Experts of a small language model: a shared expert of 256 neurons.
Below are experts of layer 5 (counted from 0) of a mixture-of-experts language model. Rows are named up (a neuron's input weights, with its number), down (a neuron's output weights, with its number) and show model dimensions 0-159. Each number is 128 + 24 x the weight over its row's rms, rounded and kept within 0 to 255.
Before each expert's rows: a language model's description of what the expert responds to. This comes from a sample of Wikipedia text that the model never trained on.

# expert 11
Final digits of years and numbers in lists or tables, and closing pieces of names and places, such as 2718, Jones, Japan.
up6 [164 143 129 123 126 136 204 110 131 116 131 143 137  97  93 148  97 130 118 124 116 122 142 133 132 152 167  86 137 107  85  97 116  96 117 141 128 157 105 142 135 129 149 158 180 148 151 132 114  99 108 136 110 151 138 141 126 103 111 135 144  96 148 109 218 135  76 165 168 114 116 132 110 129 121  99 133 146 145  85 158 141 113 143 140  94 147  90 111 121 131 140 122 128  78 110 125 107  93 119 121 144 154 101 138  94 119 105 116 115 120  92 135 149 161 110 144 126 117 130 142  79 166 121 132 137 147 118 135 105 144 150  75 161 193 114 122 126 152 139 159 133 117 113 134 148 116 130 123 109 159 139  96  79 139 132 152 147 113 103]
down6 [100 145 107 127 131 132 139 158 123 126 134 109 120 105 155 119 133 168 153 120  99 139 142 174 118 108 116 129 143 117 162 133 145 126 122 170 175 106 137 140 174 100 112 112 143 153 170 159 181 111 127 127 152  97 119 134 135 137 129 148 152  82 124 119 146 160 129 153 121 111 138 124  83 103 144 161 105 164 139 125 144  88 115 129 105 144 119 151 124 143 120  90  88 129 122 105 134 162 133 118  89 128  76  92 130 107 112 148 106 131 166 110  95 163 156 126 141 162 115 114 136 135 152 117  92 113 171 100 141 183 124  82 158  94 116  92 133 104 159 139 121 120 167 105 131 112  91 146 153 123 108 146 160  94 139  92  78  95  93 128]

# expert 0
Single consonant letters or short pieces early inside a rare proper name or word, such as Bro-k-er, Hel-m-uth, Ry-b-ak.
up0 [212  98 142 129 129 114 145 108 117 160 174 107  81 111 131 148 118 110 112 160 149 119 116 145 112 134 151 113 110 115 114 140  92 128 111  86  86 112 129  97 169  78 145 140  89 147 114 108 131 132 156 145 134 148 107  98 120 149 132 133 119 131 149  93 104 130 104 132 174 151  75 119 142 129 120 143 108 157 158 146 104 133  68 106 101 139 129 146 145 136 124 126 147 171 130 100 111 121 116 103 137 118 119  91 115 150 138 132 135 123 131 112 173 144 129 123 109 139 148 108 100 140  78 131 157  94 104 108 182 153 115 181 158 122 128 119 115 103 119 135  79 106 143 135 133 136 124 152 156  99 152 118 117 136 169  76 121 142 133  93]
down0 [129 120 172 130 129 129  92 120 102 134 152 101 145 108 103 140 116 124 125 128 168 120 137 143 126 123 112 109 118 176 149 130 112 141 118 118 137 121 132 144 145 139 120 152 128 109 150 174 109 134 158 146 112  99  88 103 142 113 124  85 150 169 132 124 119 165 133 147 133 119 152 120 136 162 137 145 147 139 134 161 101 127  88 154 167 139 155 134 111 116 163 149 145 153 137 161 131 121 119 160  67 120 120 139 128 148 121 158 161 148 158 118 140 165 111 170 152  92 129 198  86 150  64  93 123 146  65 110 147 119 102 108 128  96  69  76 125 114 152 120 114 108 118 125 116 121  85 104 140  77 134 132  85 121 128 123 140 101 122 134]

# expert 23
Full stops ending a sentence, often before The or He, plus inner syllables of foreign and Latin names, like Sask-at-chewan, bim-ac-ulata.
up0 [183  88 165 138 118 120  92 119 125 155 100 170 158 113 137 111 128 138 126  78 117 146  99 143 144 161  77  91  84 145 122  85 101 106 105 163 127 100 124 146 121 136 119 137 148 103 132  62 137 136 129 139 139 132 152 158 121 119 131 146 139 168 150  86 149 107 137 130 108 124 119  56 145 109 166 135 127 101 127 110 112 165 132 138 137 135 153  99 131 134  79 114 107 169 160 106  99 111 128 129 135 151 146 105 117 139 135 103 202 143 127 132 134 133 135 122  82 127 143 131 107 129 136 138  97 114 110 152 180 125 165 149  98 114 100 133 113 107 139 153 148 129 130 139 117  96 157 101 110 126 135  88 116 106 126 101 151  88 120 127]
down0 [116  91 162 173 140 124 104 133 116 126 123  96 166  96 142 165 108 165 144 135 139 126  97 106 121 131 191 104 100 169 110 114 124  60 140 111 118 139 147 126 147 103 106  96 156 114 128  86  95 148 165 124 128 130 171 110 138 101 113 149 146 117 121 107 140 139 156 114 140 147 130  82 127 125 128 134  86 143 104 104 122 180 108 138 121  78 126 112 110 147 121 116 134 150 148 107 132 163 100  61 119 128 145 145 170 143 146 120 121 129 122 132 144 125 160 153 149 164 101 174 120 126 143 127 111 165 158 137 125 133 103 128 117 122  86 145 178 122 143 135 144 148 148 119 125 112 135  92 121 101 168  64 139 155 108 135 101 113 133 141]

# expert 30
Final pieces of Slavic, Italian, Finnish and Latin names, such as Guardi-ola, Tomš-ič, Carni-ola, Pancrustace-a, and colons in taxonomy lists.
up6 [107 125 137  75 138 104 151 119 154 143 138 170 101 161 120 171 125  98 135 129 120 114 151 101 133 139 143 137  98 130 136 130 155  99 103 120  83 143 130  96 161 136  81 102 138 171 175 110 122 115 140 108 121 140  90 102 118 112 112 109 141 130 142 143 170 154 151 128 115 103 135 131 140 158 114 143 137  89 119  94 109 171 105 127 166 160 154 117 166 113 128 155 100 115 133 109  92 161 108 131 122 115 139 125 138 106 121 121 135 149 101 140 186  88 143 110 101 148 135  85 144 114 135 112  87  79 121 110 124 115 142  67 125 124 163 122 142 102 173 189 137 121 141 132 155 131 125 124 152 112 113  97 118  95  73 117 136 113 165 105]
down6 [ 98 100 106 111 130 138 126 133 136 154 156 129 134 151 114 117 129  99 166 114 137  79 183 106 165 114 103 203 148 120  85 115 126 120 148 115 123 146 136 148 176 145 131 103 108 103 154 140 112 102  83 108 138 118 125 121 118 133 110  94 129 133 150 148 131 124 175  86 140 115 110  96 147 136 135 150  83 149 158 139  95 128 102  87 111  88  94 143 151  65 129 140 117 121 127 143 134 171 132 130 141 120 136 117 133 139 150 150  96  93  73 128 153 131 153 125 125 172 182 100 117 140 123  98 116 135 152 150 165 129 100 143 118 145 123 134 132 117 153 159 140 150 142 148 144 139 127 121 112 123 135 138  89 138  89 102 168 110  92 178]

# expert 18
Later digits, decimals and dashes inside numeric cells of election and sports tables, plus percent signs and nouns like people, government.
up0 [165 128 170 198 142 117 158 122 126 176 145 133  77 114 165 140 160 147 148 135 117 145 118 128 163 134 137 130 148 128 159 106  74 114 128 109  90 143 118 123 135  73 124 124 101 158 111 118 118 106 137 121 126 153 128 119 127 132 110 125 137 113 112 144 138 100 165 165 120 104 142 110  95  99 117 105 138 169 156 112 121 149 153 129 151 142 136 179 100 133 141  98 104  95  89 113 141 112 129 110 134 155 152 124 124 149 116 147 126 141  83  88 138 110 119 102 107  87 129 103 159 164 103  85 127  67 135 118 160 139 145 146 125 148 121 144 116 126 151 129 166 175 116 116 151 150 125 140 173 127 119  78 110 120 111  96 126 174  96 148]
down0 [111 123 117 141  83  96 146  98 145 138 125 149  84 157  87 134  81 117 118 116 154 171 112  93 117 118 138 204 158 119 131 148  82 132 159 127 135 127  82 143 124 125 130 124  77 142 125 125 143 159 140 139 121 135  92 108 123 161 142 172 128 173 127 149 138 110 136  81 131 107 114 138 116  88 101  85 126 140 121 147  96 134 128 148 130 101  91 165 145 140 120  90 153 106 124 148 132 161 144  99 157 145 150 139 115 128  83 108 156 165 119 120 114 142 135  92 112 157 112 114 119 153 142  96 162 130 123 120 154  81 116 115 133 125 136 181 119 100 134 151 135 165  99 114 133 107 163 148 164 126 150 131 144  98 143  85 134 154 145 150]

# expert 13
Pieces of given names and non-English names, especially Asian, African and Arabic ones, such as John, Yahya, Nani, Sankara.
up6 [109 108  78 155 152 122 184 150 154 141 134 110 122 122 156 109 110 142 127 149 120 110  91 145 149 151  96  95 116 148 119 120 108 109 114 111 156 120  73  87 158 114 150 138 113 124 135 137 143 168 112 129 113 151  76 155 122 144 127 126 152 104 147 135 122 112 141 153 155 140  72  71 107 134 183 110 105  94 135  78 128 127 146 106 125 125 123 125 109 161 100 154 158 116  89 131 145 165 134 107 148 122 107 142 118 140 143 128 107 125 104 133 107 131 160 132 101 138 121 136 129 109 149 136 114  54 149 171 134 158 123  92  79 107 166 123  94 123 120 154 146 119 139 154 146 161  96 134 118  81  99 131  91 146 150 104 124 148 149 143]
down6 [111 112 110 119 130 133 128 117 119  98 160  74 137 108 128  99 114 140 121 133 104  73 160 119 178 125 172 124 142 162 148 151 156 140 184 104 116 136  90 106 153  88 136 130 145 111 146 113 143 138 106 138 127 136 160 101 129 115 154 124 185 105 153 106 116  93 106 127  93 162 121 124 130 142 187  96 171 102  92  90 154 138 133 118 122 152 129 132 143 154 124 182  98 122 110 173 130 100 126 149 114 135 125 134 159 150 114 137 100 130 143 119 103  78 104 124 159 125 127 114 101 133  77 128 161 122 115 157 107 119 161 146 125  93 155 112 134  96  90 190 145 105 143 158 112 134 138 116 138 147 110 165 102 122 111 124 129 135 116 147]

# expert 14
Digits and small numbers in sports statistics, track listings, coordinates and date ranges, such as 7 in (7), 1968, 4.
up0 [177 122 139 168 178 142 138  88 115 123 151 152  91  81 107 161 137 127 137 125 124 146 116 140 140 139 123 137 175 149 159 133  83 100 142 111  94 138 140 147 152 126  92 141  85 143  73  89 124 108 146 136 132 139 150 126 104 133 125 128 159 119 147 203 146 110 149 148 135 118 122 119  95 141 154 139 150 143  98 139 136 126 151  95 114 120 115 109 107 109 103 113  67 164 109 151 157 106 109 100 118 142 144 105 117 127 125 142 181 123 104 147 143 125 104  83  55 137 122 161 123  75 131 116 106 135 142 120 156 142 132 102  99 142 147 143 121 105 126 141 129 147 122 134 135  99 114 120 153 126 186  88 125 120 111 122 108 136 160 132]
down0 [161 136 120 140 113 161 109  92  87  86 123 109 175 125 103 110  86 145 133 161 117 144 146 108  92 124  76 118 141 140  97 100 104  72 129 143 140 139 155  97 149 173 172 134 131 130 149 125 147 140 143 162 132 113 146 110 140 107 124 166 151 123  49 106 118 123 158 113 117 137 101 116 136 146 144 152 146 142  93 107 112 141 103 108 168 163 109  82 156 124 170 122 135 115 104 105 157 143  93  93 114 118 107 124 129 118 132 109  98 114 147 114 135 149 136 143 142 123 154 130 183 169 169 115  98 114 146 105 122 127 142 142 111 138 130  96 158 131 123 119 136 122 101 115 116 180 110  92 150 158 133 145 146 110 114 177 135 137 161 145]